Weights of a small mixture-of-experts language model, trained from scratch on English Wikipedia: width 192, a shared expert of 64 neurons.
Below are experts of layer 9 (counted from 0) of a mixture-of-experts language model. Rows are named router (the router's row for the expert), down (a neuron's output weights, with its number) and show model dimensions 128-191. Each number is 128 + 32 x the weight over its row's rms, rounded and kept within 0 to 255.
Before each expert's rows: "comes before" lists some tokens at least twice as common just after its tokens as in all text. This comes from a sample of Wikipedia text that the model never trained on. Tokens count by the router's weight.

# expert 97
comes before: "\n", ",", " ", "\n\n", ".", ".\n\n"
router [ 97 111 102 160 114 127 140  74 158 122 116 141 157 164  81 151  73 135 148 142 156  56 182 112 129 104 122 149  74 172  92 122 173 141 170 134  99  76 147  84  87 147 138 133 129 114 100 143  98 193 156 124 155 125  98 137 130 167 107 146 117 124  90 156]
down0 [179 121  89 102 177 115 167 170  59  72 135 124 144  98 144 100 114 148 102 119 149 112 132 184 144 100 153  92  87 116 128  85 152 141 143 108 113  78  59 186 105 130 146  62  95 181  68  96 112  91 110 107 154 159 157 131 156  93 142  84 143 101 194 152]
down1 [148 108  63 135 128  94 165 190 114 128 111 182 106 137 146 146 139 107  78 123 134 120 204 105 126 141  91 152 115 138 141 140 147 117 110 150  94  99 105 125 121 159 137 114  87 190 135  99 132 123 132 150 145 166 159  97 116 147 136  88 163  73 131 121]
down2 [178 146  70 169  88 165  78 108 131 136 109 145 117 156 216 129 158  65 119 148 123 146 169 123 132 122 136 119  83  84 135 174 140 159 122 150 112 138 108  91 147 119 156 151 110 160 120  95 128 169 101  35 145  93 136 147 144  78 139  28 126  94 183  91]

# expert 28
comes before: "0", "1", "2", "5", "9", "3"
router [105 100  98 170  93 111 162  87 106 178 109 186 117 145  66 146  97 119 144 136 157  65 174  75 131 106 122 149  69 167  99 168 123 146 128 140 100 100  78 152  99 104  91 141 136 124 121 135 136 127 129  81 103 129 144  98 130 171 101 182  96 167  72 131]
down0 [104 109  80 141 172 112  87 144 192 142 148 177 154 107 122 135 121 131  91 138  88 131 146 129 125 138 155  95 125 163 110  89  99  69  56 102 113  56  88  65  92 133 133 136 147 121 157  88 182 132 104 155 154 135 143 137  70  97 126 119  83  58 128 123]
down1 [139 118 159 116 136 140 124 173 158 185 114 113 140 119 180 153 139 123 144  95 144  89 138 151 118 131 142 128 115 198 129 132  89 159 113  74 169 161 109 160 131 137 103 168 105 179 190 149 149  76 137 115 105 160 174 152 167 104 123 136 139 157 144  36]
down2 [151 133 120 141 119 144  76 169 114  95 159  92 106 103  94 104  74 169 130 146 114 147 121  88 127 149 124  77 102  71 101  78 162 127 183 157 110 184 132 131 153 115 150 116 173  94 101 156 115 117  42 182 125 134 113  97 176 116 103 130 123  64 207 147]

# expert 88
comes before: " of", ",", ".", " in", " and", ".\n\n"
router [ 51  77 105 123 135 114 168  93 145 141  85 153 116 149 126 140  76 130 147 150 146  59 164 117 155 128 150 144  86 149 108 164 159 178 175 109  38 104  91 122  95 161 153 140 142 121 118 169 149 197 121  98 131  90  79 125 154 159 118 133  91 163  74 135]
down0 [173 153 152 139 158 150  97 142 167 144 105  71 112 114 100 121 137  79 136  83 112  90 161 148 135  96 160 107 121  82 100  85 107 158 167  46  86 153 167  59 110 131 154 121 115 134 158  84 114 103  81 152 152 121  94 102 105 115 120 149 166  65 197 142]
down1 [168 108 140 128  83 133 176 181 122 159 160 118 131  95 122  92 173 144 120 157 155 143  85  84 141  90 147 185 183 120 110 123  86 135  82 199 152 128 169 106 164 133  87  99 139 101 106 133  99 129 147 156 109 205 146 130 134  69 144 137 100 147 220 162]
down2 [134 148 140  89  89 160 136 120 153 117  89  73 134 100 130 132 183 154 146  98 116  86 142 123 105 158 112  89 127  84  95 117 186 190 143  71 139  89 122 146 166 110 155 103 108 131 139 100 175 154 167 131 147 130 141 157  97 159 146 113  97  98 118 117]

# expert 126
comes before: " to", " in", " a", " the", " from", " for"
router [ 78  69 114 134 121 109 154 103 122 126 121 148 109 163  79 117  97  88 155 157 131  70 161  78 180 117 130 127  79 109 130 191 115 131 136 128  75  99  92 150 131 120 148 183  95 156 169 118  54 142 169 116 137  86 134 181 143 145  97 158 106 153  93 131]
down0 [113 107 110  71  84 205 115 100  85 178 120  76 129 149  95 152 100 155 153 139 117 222  97 132 133 129 109 123  88 136 139 129 145 128 129  99 183 125 126 127 191 144 110 110 118  94 147 170  97 148 150 140  84 220 148 109 163 132 172 157 112 158 114 116]
down1 [149 154  86 105 162 182 125 110 123 125 131 174 133 104 139 125 167 157 123  91 116 116 158 164 150 169 144 100 123 108 118 142  93 153 140 161 115 106 160  90 138  86 173 195 138 203  99  67 147 106 109 142 130  79 100 115 120 141 131 121 174 126 159  97]
down2 [141 127 110 165 120  34 145 140 111 145 132 155 155 174 194 124 169 126 171 131 110  42 120 111 128 142 179  83  76 117  81 204 142 162 127  88  89  79 137 101 124 137  58  92 110  94 109 129 159 177 194 116  89 171 151 127 114 182 140 191 141 110 115 115]

# expert 18
comes before: ",", "9", "0", "8", "7", "1"
router [ 84  94  96 174  66  87 206  62 111 138  87 109 131 149 108 126 110 126 126 142 160  77 163  71 172 104 163 157  78 130 158 154 141 188 151 126  56  82  80 109  98 159 145 125 111 110 119 138 112 192 143 100 128 117 109 135 192 186 106 171  80 140  75 158]
down0 [ 53 163  60 141 181 164 110 104 185 103 124 119  93 139 141 140 153 157  65  91 112 143 136  93 148 110  73  59  95 123 123  85 144 127 119  79 172 104 128 126 150 137 134  90 153 175 171 121 120 176 153 128 115  75 114 138 133 139 125 137 142 137 147  92]
down1 [139 112 184 157 176 145 153 189 114 100 120 200 134 176 137 137 115 144 134 113 146 104 211 165 116 106 146 110 130 169 118 120 154 119 101 157  99 174 113  82  66 152 164 178 113 120 144 166 173  86 111  86 137 113 158 208 116 157 130 113 132 155 101 132]
down2 [105 128 187 116 173 121  87 167 123  98 152 100 130 133 146 110 108 122  97 223 151 151 124 109 116 212  98 164 202 115 151 172  87 134 136 120 141 164 160 169 126 149 135 101 125 134 107 190 160 118  75  91 142 138 134 126 103 200 145  99 136 133 146 121]

# expert 70
comes before: "9", "–", "5", "\n", "8", "6"
router [ 87  94 110 155  96 107 185  83  88 167  42 122 108 124  87 118 146 107 173 139 144  79 148 116 123  74 162 169  96 121  89 153 168 200 134 149 110 116 136 124 126 114 137 143 136 109 158 166 139 174 169 109  77 124 120 148 133 137  97 199 105 147  98 136]
down0 [188 107 134 104  97 153 159 173  88 164 146 172 129 183 136  82 117 147 132  81 130  84 116 106 184 149 100 144 131  88 105  95 118 129  94 156 142 161 118 101 155  91 148 172 141 161 203 147 130 149 147 134 155 127  82 128 181 105 135 162 158 128 154 198]
down1 [149 124  89  56 144 146 123 103  84 142 118 148 153 135 117  95 155 144 155 126 155 183  97 114 172 148 119  75 169 120  64  57  96  80  91 130 163 123  58 128 213 162 125  89 189 110  81 131  97 157 133 184 171  87 101 121 153 130 113 164  88 105 159 156]
down2 [113 126 142 122 136 115 112 105  62 126 116 127 134 143 120 150 123 103 151 169 167 117 164  75  80 124 102 161 114 115  68 158 129 166 148 153 210 140 153 156 103 131  77 111 131  81 147 158 178 155 183 166 159 154 164 124 175  92 114 125  90  99 159 139]

# expert 17
comes before: ",", "'s", " and", " (", " in", " was"
router [ 73 104  77 130 108  93 173  77 106 151  34 132 122 144  87 166 124  84 148 143 161  90 116 113 145 115 142 144  72 155 132 127 160 191 163 159  73 127 141 131 126 159 143 152  98 146 102 146 120 134 171 151 114 153 132 157 163 176 143 144  65 118 109 124]
down0 [112 157 125 170 133 154 165 140 136  90 157 144 165  87 154 110 193 171 131  94 128 118 113 170 123  76 152 205  90 146 115  91  96 110  65 200 178 155  67 108 188 155 133 105 156 157 128 128 105 105 107  70 160  87 131 132 129 155 104 123 144 127 128 116]
down1 [ 74 144  70 162  72 212  98 125 117 112 136 106 139 111 127 128 135 137 176 121 117 134  96 148  70 196 128 129 130 132 128 134  60 156 183 129 134 176 107  83 123  76 126 149 136 126  88 148 139  96 103  64 142 113 185  70 103  98 125  95 151 120 111  99]
down2 [118 157 134 141 185 162 118 155 116 153 141 120 153 139 127 119 124 129  97 135 137 161 175 123 165 147 108 110  97 157  95 109 171  59 111 105  67 108  85 118  98 122 131 104 132 179 139 126 140 125 174 122 122 155 158 108 118 142 122  72 174 102 161  93]

# expert 4
comes before: "2", "1", " |\n", "3", "4", "5"
router [ 55  94 103 134 105  73 137  41 114 147 129 145 130 170  95 121  98  94 129 139 120  75 153  75 171 118 145 174 129 144 139 152 126 164 120 136  89  92  75 137  72 109  99 163 131 115  88 137 127 164 101 147 118 121  87 125 155 118  99 196  96 171 130 187]
down0 [130 137  92 118 205 164 126 112 147 112 138 101  69 151 122  68 165 133 148 133 131 169 126 114 129 122 154 119 126  77  92 178 145  88 146  87 115 154 176  49 129 148  91  79 126 151 144 168 143 141 140 124 117 159 187 138 168 123 197 105 147  95  90 152]
down1 [122 141 146 141 142  87 104 197  75 106 139  93 124 127  73 166 136 202 117 200 202  91 131 148 159 165 135 111 104 141 118  91 137 136 113  51 163 135  34 100 192 143 119 106 106 126 103 177 107 133 137  78  89 201 155  95 166 174 186 124 120 110 132  95]
down2 [120 170 104 113 154  84 215  92 147 140  92 108 100 145 165 141 150 135  54 134 108 186 122 107 165 119 134 195  77 125 105 111  89 150 100 179 161 163 139 155 168  91 129 108 172 114  60  95 107 145 121 145 120  99 151 206 164  86 112 108 103  87  97  84]

# expert 67
comes before: "|", "-", " |\n", "\n", "==", "==="
router [ 88  95  83 169 136 117 155  42 112 157  87 126 101 184 122 140 114  95 168 132 169 113 108  89 127  95 148 142 105 143 110 128 165 141 153 160 107 128 131 131  80 142 129 159 117  95 145 153 115 163 116 122 141  87  95 148 148 162 115 180 122 142 108 110]
down0 [152 156 121 105 116 121 151 106 139 140 140 105 106 168  96 102  82 129 131 105 107 166 118 149 120 113  89 115 132 126 128 110 159 108 153 126 126 168  82 105 165  48 153 157  98  68 175 137 102 131 131 107  91 158  89 133  92 168 145  94 116  91 120 105]
down1 [132 111  95 118 149 101 114 189 145 104 150 160 103 128 133 138 104 135 117 142 116 134 126 149  97 142 126 150 101 100  99 101  68 153 169 115 139 140 114  88 128 137 103 134 183  98  82 168  72 127 146  75 123 166 158 158 138 180 144 198  89 146 122 113]
down2 [144 128 125 117 105 124 118 149 105 170 117 104 154 113 147  89 123 143 203 136 124 213 112 145 160 162 125 151 147 137 108 107 157 173 112 110 142 148 109 131 118 127 123 105 105 114  61 119 158 125 145 110 134 160 162 117 130 153 172 122 136 138  93 152]

# expert 39
comes before: "0", "th", "5", "4", "rd", ";"
router [148 102 110 141 108  85 168 104 124 161  57 155 137 125 112 132 114  85 140 159 121  62 168 103 171 141 156 141 138 134 157 159 127 140 119 129 130  71 157 123 129 146 111 129 139 118 125 147 151 120 142  77  88  68 113 105 146 206  70 156  77 147  85 138]
down0 [147 142 136 205 178 140  89 153 189 122 168 106 109 130 107 155 113 152 167  76 153 110 158 166 106  98  76 114 142  96 107 136 111 135  79  99  98 143  62 127 183 132 138 141 132  94 185  81 148 111 181 160 114  36 118 173 114 129  95 129  90 128 144 173]
down1 [147 144 109 162 150  54 161 106 142 154 118 144 104 108 158 130 105 169 145 125 118  94 182 145 128 111  80 147 123 104  77  95 109  92  96 187 117  77  94 154 146 191 142 110  95 102 162 124 137  97 128 163 140 184 109 189  41 113  71  98 129 126 124 132]
down2 [149  89 123 103  97 148  77 149 142 128 151  66 139 106 135 113 152 132 143 104  52 171  92 152  67 120  71 129 132 194 117  96 111 123 158 136 178 127 119 117 131  72 134  95 113 105 104 122 127 107 137 166 137  85 153 119 110 105  91 143 163 113 171 165]

# expert 15
comes before: " is", " was", " are", " were", " has", " had"
router [ 88 118 110 159 121 115 107  75 148 147  57 160 127 144  93 155 143 101 131 118 161  40 151  69 139  93 137 137  90 124 145 116 183 136 141 130  63  63 142  80 121 112 107 165 115 107 144 174  69 191 103 107  92 106  86 123 127 142 137 142 108 126 117 145]
down0 [128  90 176 191 111 110 147 171  91 128 162 122 133 171  95  92 126 189 140 133 135 163  89 115 122 171 135 185 117 160 131 128 155 131 173 105 142 176 111 168 143 145 122 181 133 101 147 154 124  93 217 104 104 149 202 158 169 132 116 146 133 133 125  92]
down1 [118  96 102 137 170 111 119  94 133 108 107 128 193 172 201 175 158 192 112  83 126 149 117 174 103  56 131 141  89 109  96 137 130 129 159 158 121  77 165 105 100  40 124 124 118 125 142 183 114 182 118 100  97  88 148  73 103 167 112  61 127  98  94 122]
down2 [133  93 127  88 122 161  94 169 101 161 147 108 126 126 126 128 163 118 155 119 130 141 143 109 109 106 121 108 119  47 197 122 103 149  66 118 166 136 171 125 166 118 117 154  85 144 234 141  85 114 107 106  98 125 164 138 111 121 145 112 177 136 178 119]

# expert 101
comes before: "ing", " to", "ed", " of", "s", " the"
router [112  92 102 124 115 104 181  77  74 152 125 133 136 122 121 103 101 133 156 175 122  87 129 118 120 114 157 142 134 154 117 145 154 181 113 138  85  80 133 123  88 106 148 147 115 151 152 107  73 145 191 121 146  91  89 157 157 157 113 162 122 142 140 153]
down0 [140 108 109 131 109  78 141 126  57  67 138 103 143 118 113 110 157 152  93  74 194 125 161 112  98 133  90 136 128 150 130 107 124 148 149 150 172 173 142 161 162 176  71 128  92 114 146 125 119  94 103  95 142 148 152 132 128  68 196  86 145 143  99 118]
down1 [140  76 164  74 132 112 114 159 170 110 154  98 153 164 155 149  99  78  79 178 135 158 146  87 175  97 122 149  91 164 163 131 151 182 186 129 155 121 135  98 138 105 149 144 140 152  97 134 154 131 103 133 192 164 105 107 103 179 128 150 112  98 139  97]
down2 [ 94 103  93 126 100 129 173 114 113 125 116 108 114 143 110 201 156 137 132 141 128 120 138 104  87  86  67 110 135 135 148 150 132  93 144 163  80  86  89 144 119 153 133 151 143 143  99  80  98  98 129  85 160 121 133  71 111 127 135  87 160 100 171  96]